config = dict(
    num_hidden_layers=12,
    d_expert=64,
    balance_loss=0.00563,
    balance_bias=False,
    lr_router=0.000844,
    tie_word_embeddings='early',
    optimizer='adamw',
    learning_rate=0.0025,
    max_grad_norm=0.5,
    batch_tokens=65536,
    train_tokens=280600000,
)
Below are experts of layer 2 (counted from 0) of a mixture-of-experts language model. Rows are named router (the router's row for the expert), gate (a neuron's input weights, with its number), up (a neuron's input weights, with its number) and show model dimensions 0-127. Each number is 500 + 25 x the weight over its row's rms, rounded and kept within 0 to 999. Numbers have three digits each.
After each expert's rows: "gets" lists some tokens that make up at least twice as much of what it gets as of all text. This comes from a sample of Wikipedia text that the model never trained on. Tokens count by the router's weight.

# expert 12
router:530462471487491459491474530476516473502503466469541533519514481528527508530481491460488534470494489520503495496499498531522534495476451502489507476497482466498478512513488474495467502471513483486482539479512493474549523529488514570543476455474536493466521538508486549511466518499484483556507525490536536518507496510488460500493516482506526555520468501517509513495484495462473505516453
gate2:467527567516495477473491459514481502531521511477498527493478460468507482523495512483545505516540487458511511508517448515505525500542486521494464504483552472473480489491538527486518480528493492516498467512513485539494508471521489521477504471530478518456509474499519505477456526465487507485526455515488526490495496515533488482480496517496516512507560455507464530556473445505511522477527
up2:469535515445490495460519463473470487514483555495545504523523517472539542486506506464520502518505494491544514471505481493527552476499485491530469517479534526516501501512470515487540443487488491532498496486510447531522527476489489507474500481536475513488509503525472508529531521509447474448461499523518501537472491508530481541476490479510508506481555508512498494512486484482533467486476
gets: " (", "\"", " \"", " ", "–", "."

# expert 25
router:477530504501527527479501483517548488499471508558486479433451453477480505497519542503537517492491502521514536544490505487489497492546552466485494529493484512475490529487481488504559535509504550497510525515473523487517504508519513434494489508514476498499510500446532461471516515511533521495468508491491522474517480496508506495517491496466487457499494487527497501483481505557463456504464
gate0:492480523482486473549503508422474520451525509520464515524486502514474474457466487522511489539503517486513507550552504503506481521536506495464524511499492514479454494490508443525494515482505472505501532496535493529495479484463471504487446478512501520504503498489490539529462469475519526523492484534467461487460491467506510519492504499490494512511531514467504538513489449548527508540502
up0:527497510548495495500456498496536499525518471472527495492494492545535538479509522531500511450512490525474499475475496538504524485459497474478451484497497495460511491472565521495529494502513502498475520487486528525533491487538486501521527490496484477520519442491491476502504499566508456495507514492503564556476485534539513467479500470465514457499461485476484509478499528467509483508484
gets: "v", "f", "g", "ov", "av", "w"

# expert 3
router:483474480481483531525513510466520499507492530479482470533495543528535519507452473505484520480462522506445505507520503503504518532510478485535550462479469487506510463520533480508481502527472501492534499477504463514509482486465490487506427512519501516501480460505456479511459560545524504514500528486476509526489527541495508524478497483496545528513520533499495516452482543473506524517463
gate5:474517509503542483535480537523477481552495472511485501515519497468466526505498509463478505521526475527485538513512510477502493531496495543529525497440506540488475517444448468496481520490462473460524468519528538477440478527525479532500533506503520506461501535490512495476552439491532484511505514489504499495478484521518532499491522507547495500514517512503502532490516518492470461501481
up5:525557515498462499498510496499489506522525472520532446506453537528528516480518510524469521464521510504513505473500448507447468465481467464478480521510525527468539499501507500487500470494546503547483531511531487450568492533499505521490499503507503519524498498514513465466491512532492495474509490517474492526472529497451452498490531476485535495479506484494462456499535519527494485493509
gets: ".", ")", " |", ").", ".\n\n", "),"

# expert 26
router:523553509517502514524506480487547507523471533506485506498469489512502513549523552554518514532489541505516487498531518504484501509524518476500494519483479500486490520476500524506524505493481454468482481524485533516496500495499455493469493501516455495508501503478556516494549538486447506512511526497464469487446490481511503446535511505496471449526484472472523506514450480512484515434473
gate2:511500473496473489489462514515457501521499515477484486497481496454505479538487481489457523533548559492496484446519489547494537498555470511494539483449473521518506510531510512496507496503477462516496551473500470460468527518500506519492488529472489516515479513522496539480493499465423507485519481504474504480488476479476490489491519483466501518496509501505475506541541525501490519565525
up2:476482509508516503525515539472515506463474480512504509504480513521505517461479525496520466489437471537533542562504519465516503476463519509508418516523515457482495533480494483516495516477505533496524462504514522512510465463520527517504515496503491472477517521485515505532539474498547472494478504507514473514515549497511478515533492504506479474507499523477510484449495473505492453438465
gets: "s", "ers", "es", "ens", "ts", "les"

# expert 33
router:520465507519478493475522545519507512514481503455526497542496466500529510458521520470465503485489461437506484482488518505518491499498521453484485515481463511537514501486548479502514566529509497513444476480520472507503546498487487484545455498500507490507483531539475503470475524495522505479536486539539542522495494528474503462491524479534507519500521494480496475508455523466494469474531
gate0:493501459460531484542533536510515491466485447484480496484485506500457496514515526492494481524487514495546456510484480468507493486481499550506496477446491526505503520540480455474504527515503471517470471511537512512473461535524504537493475508492548536490485511501501514522518502525527545454534486541497493447510506472499508530510503514515512510468449524494475473499491525492505476548550
up0:501521511506496530440489488502485543488525532523519527506497521485538503483438499530529509505516472512498529481526526541477519510534512481517504515544522478496488496464520558536519462484492540509518517486479492488540499468466486478513514511505473488475490498487494475464482495508491450525477514455527490514483449513514498482503479510489479506499523480499542559505511441506534519431475
gets: "8", "6", "3", "7", "5", "1"

# expert 11
router:483495481530513461546480511489527427489503481487474471510525517529505499491483463497480486480503502494523461514467458480464501480460488529512523472525548533448511511534506483497487482485520490540498475463469468524484523498540520489488518469449569503492523488490485496503491526496522514467470488541457530525523528532527519534496502500534539486509484536502488533486511512515507519518474
gate2:481469473496510485513512523471506515472494475519495506549499525510495480480491492484479517503530559507512495494458483479548510512486533480525520485500479518482533498530510513506509485520449506521477486450518516487496511493494504467506462557471508470563487447515499501501529511499506527470505486495499501489507533456515525501505464440510512521524462504505464506472509440589529475490501
up2:500529508470493489523485490483511494548538482491529512476500463507424542502502502482501539489493474509458514532477543520499457503481449502471495497486492504507504474517480480473501482468554526453517531549510514482506512511492519507463522464505474534489503503480509481530472442488492508523477519511508479484467506548483484523511517523546520492476538523483483498497491541437491536472497
gets: " ", " the", " |", " an", " a", "–"

# expert 43
router:517523510470503568485530482494499525465526502507509487526477465468440468543516560496515516536482487521513507487540491452494511492520484509526493519478465528529544515487502489524509490512483512482480499481540509515479511544496474485472516508487467511523462516449526482514520464546484557509502513484472500477485467532463489512467468533523479486501458458487496486525534504508503523486480
gate2:453529499513490502498498506512477492433511471563528530516501502530512491495494461477486516464506494512511450465520472469524516474546495529530539499518487488469514492516477498499501479447535540522552476479478478507485505483501556493500532489521500512440513534534488523482516519558495492519481497474486480506546480501450481479484501520536510525524455483483498471476494524495495486499505
up2:507493483546459516528515469474479524486550471543514547538498486518458523497464501463477512498505505516502490481496494471539490495538498474503522490530472508471520490455521477518516524469525518553525507472535478528515487490502497520516554488537504489477502535511491517475489521512487539531493530470488456501495439528464454477490525463538512490508469466528511461479493498481523519515490
gets: "y", "id", "or", "ad", "ir", "ar"

# expert 24
router:478528479511506480518542476465471474486479499466496474514515520540524504523512469516474518495488519521445493501474545519529489481468466519475535466518491454517491518492512507478458495492487458512474515487467471537472516471480500542490471514515473487520530500489499524509456555525540490497479487480486458522539490475492527513479532468526545506492546490516532466477522532489527513535537
gate5:510545467459522500492538490488513459506495514481498503484438495492481501495530519484508512494483505500488541494523527511469497491467500527504517493449507476479513482533555449539489517490529501504485480499524506538460517489512476512562488502525479453532503509546490499498521488492501543502529523486476515447528522502464518468489575473508495494487490476487520529441463506494484493529530
up5:528429534528492512494466538517508512507503462535497483466505483500481486481470508490512478490538482474541493489498491447518517523545492495526511507543490554503488503475461502465543522499462521508497510519493497463542477554486518489491503464487527536476512484493530465491519485504474463517501521512526525493487480513539476479546472514500472493460501500465499483547506512471509484465443
gets: ".\n\n", "\n\n", "==", " |\n", ".", " |\n\n"

# expert 30
router:519465493569501489469513563496466543508585468503517536534438492472484492520505476507475540525544493476501487499476466461475494528507489503481494479473452507522484465511486511491492499515482481503488506470516467497515489492482470485527492516499496533537522490524481489517497524485512494474503492539489491489503535474475531466474522468496514503487523488507445484457486466485532534509492
gate0:509489500555472458491532498502514491537496445483511509509503466417482468495507508493472509505498526536499475550500487481496466483543529510498502460494521533486489482519492481532514481511469505494564479519466532473507494471494455469509506522527507518529539458515500553466494516504527447490529480497483483472539498509451530510501492483507485476508515522519517492455481502479491531511488
up0:541492494506469478537510473482544534513516507471526518505524442534484542535495498446501505470488477495461498519495532449522506547465510519476487494513465473498537516525512491467509505526527499452518461508511480527511507511522510505554490489494522469490478520496511500510485489516458516501533515493516523580529474489475472489534508538462539515503503490553473499508469499482508480489505
gets: "9", "6", "7", "8", "5", "4"

# expert 10
router:479463469483495515488469499513527495481493530517541483490515498489531482451464477495496533510484462513473512474494494535517516490472539498567509544508475493519543497452530480477505498462541497457508461523498535525496524480530527485487495516505500496452488509476501486497488520504500516508517511517527510561519472478462504491530500493511517496543446491490543469541437530472488527522498
gate0:518513515506509523502509502528454508505525524441521502486492472470485520482445558522539496511526467490491520496503508522525497527484506478504522526518501507510459476492495515504528469500451525464501506495500484559528502529434469478522498473459476489520470513474492512501468503517506455455483490474513437503495486503522494488503507496507488460480487517521524512539479510518589479490512
up0:493506519510515491460490518522519483519477473541475497482495500514484481547556504504484498469480525537502504548490480479466464489550504508483449470508508516504468532538515498499495535505487495519489518487460480456505480502532529490505484507556509475523522490513546491512538513452489520519478487508495565461513541484504486486487473507514503506493560447474490477452539484501462512472495
gets: "-", "b", " B", "/", "+", " b"

# expert 17
router:495480495456499484511452538492488463536495513482481506513532507513492458512537463517463456497509481474483500493490446502485454519510498484509490522484534510485503499555522491520520532503491490508537478526468479449469542528473492512554533531494517524484475473534493507505502476488523536496498489514499462546522503536519562489480523516480536528523475500491522521498442502516482540511482
gate0:527523459524512505489482498498526526525495490531521513511502509494511513501519467579476534519453500514488535492495496481481525486530481508501504525462482479517522513496537497476483546468502482523512489476501526502457495501503545563502455537489535554472538517491496477462455563500505500485490465499512471516465472491510479486466510493491534519540445496535510505501476467516484495478493
up0:521502519479483506494509523514489494466511469450506497456499523486530492515458502457528501479484476526495575521512491519492522490484488494519466515491468510454510471533484519488477492530520489510503510522486487508504484505493498444487504475510506507518530480521505456511510487422510511519512488503510537507504580499532510464524465500521493533439516577457525514518501513488482473498516
gets: "9", " United", " South", " New", " North", " West"

# expert 47
router:517464480547450493513471506464508504495525503502527517533514511525506494517480450495491534469524500523482478498546472490499515509462467485537489481468536491500443465532478481507487485500525552487488533519523432487531472499478501489520479538518503537529509466514484522551461525484485484493531491528475470452493527492477512487524454522482535489466521491473489531499517508499492495472484
gate0:524504462523485503474514500476498462523535491503476505509498509500473527510485509500510525528526514500486566520556442532474458510484528485484505497497483548471492478443518483525460503492511547497541491486542469459531478531528478442520500497482512491483501477483493538495526502480512479534533493451515522521513499539473483491515508542527493534481472463503510514480448495489494528505514
up0:517521479515460499485523520482504480465500488506508500484488505514499510478574517500501525476489495494503542497521455530506489509497505499483497527488509541492463470465513447488476532486522544472519499506506527467530528491507540427503495499489511511499466471481505539490538505489491503516506508470536515502500479550444457507531523560495506544468455490502466491468450521504491500507546
gets: "0", "2", "1", "9", " children", " films"

# expert 22
router:516479485480499476515489481498484448516524456510516434526521535546522520498463476471466499480501494498495454450535472450491557499498466529539485482499526520493511483522502530501467459531529486505468519478511516451472477534485531543497487518474501506454506526520488471527529532512509506517495527496507544534535489495508507509475525507517524492512488524480526489482511524472482475522467
gate0:514533526495475526497543508482499488496465509534446487537492493482509510494507522501474457475517515521513519501544467496481471540517493527506548495517499532495467538490467521499495511528518550433546478487482554543495497490514510454474544499531489501500458521483485461478479449490492477501495537510531518468453489498481498519494500540530473493468479487517493536495482530484510512480521
up0:488476486505526500506471503498468532506526508499523537449484504514490479509482521511543520560502485481478505488457539492502501476471482472489493516491472460492511494511511492520522518445517472562465539514513471471511506511491462526545461494467499510490546487510537508480516571471511519490487464496488455532541493502538513472530479462466510478526510495498504482492506486547514457491480
gets: " ", " a", " A", " \"", " The", " the"

# expert 9
router:491526442509512498485476531469490509468490511513513539499503469530522541493451478526482486512518514475542463456517487510484544539494445522481513465493474485511522470486504493515481471572529487476483486484519478495524510494487500515509448511495499561510487522469464532517460502502501497519536483486500488465508523485507474507488492502427468549538508521505468511491499516516516522479516
gate7:497520475522501465487506504486519538484538475499492529560483510506475555491500540474487504551487539465486514467498502513428498505485499524499462539469498506484494498541496511517486453478515561469471479503503511498481449527519487492488503507513527520540534511477482522491470497496471509486504534470496487492520517473482501462504543441457512450545519502494522503505520500499508486538485
up7:499544481510523472463499504496491535505463512507509546488503499512480505508507507494471512507511505487522488484508463493433538524493485531492507512500506472518504522503522527500488484492512525440447471509493526518502528479488476530502524495473486540488498530430488528504492487497469555476522501494440496508537522451464518528516535496449511464529497565457461527496501486500492497487531
gets: " |", ")", ".", " was", ",", " he"

# expert 38
router:510531538524491554477489478525517547519497493517475514504477463430452495495507535501507516491497489494525533527522469488489446486499517492525487540496520508527514548519478463503512499504489537487485490538515518463509540511479490494498487519512498512484477458443523471459485507479508546502495519478526529478483530499523545469545463468448481480487497519504512466468476486534503503513479
gate0:544528496488494481508445556468490494493515531493487508507511511521502478483469443485517481476525540494542480487475469476496460522533499504510482487486513491540595500540484518491495504502489482520525493492541480506454481446511482511522514490516480522463524489536483489498507491497524527497539517476481502529492485434520478475486508497500515552496502484493495499487490462547466493463505
up0:450446511491485511505518530563515478485493456514536501473515525494512533517501506492474507484468505496472496475507506497531547498466513529452529499497516480470430502492532485483496494470495497472502510469464484511484500536495552509513513493428515483528471513500493503522495561499470480529496502525514503523495478536484495523468514519521548479497459492532516520514507500483550545515521
gets: "on", "am", "om", "im", "em", "m"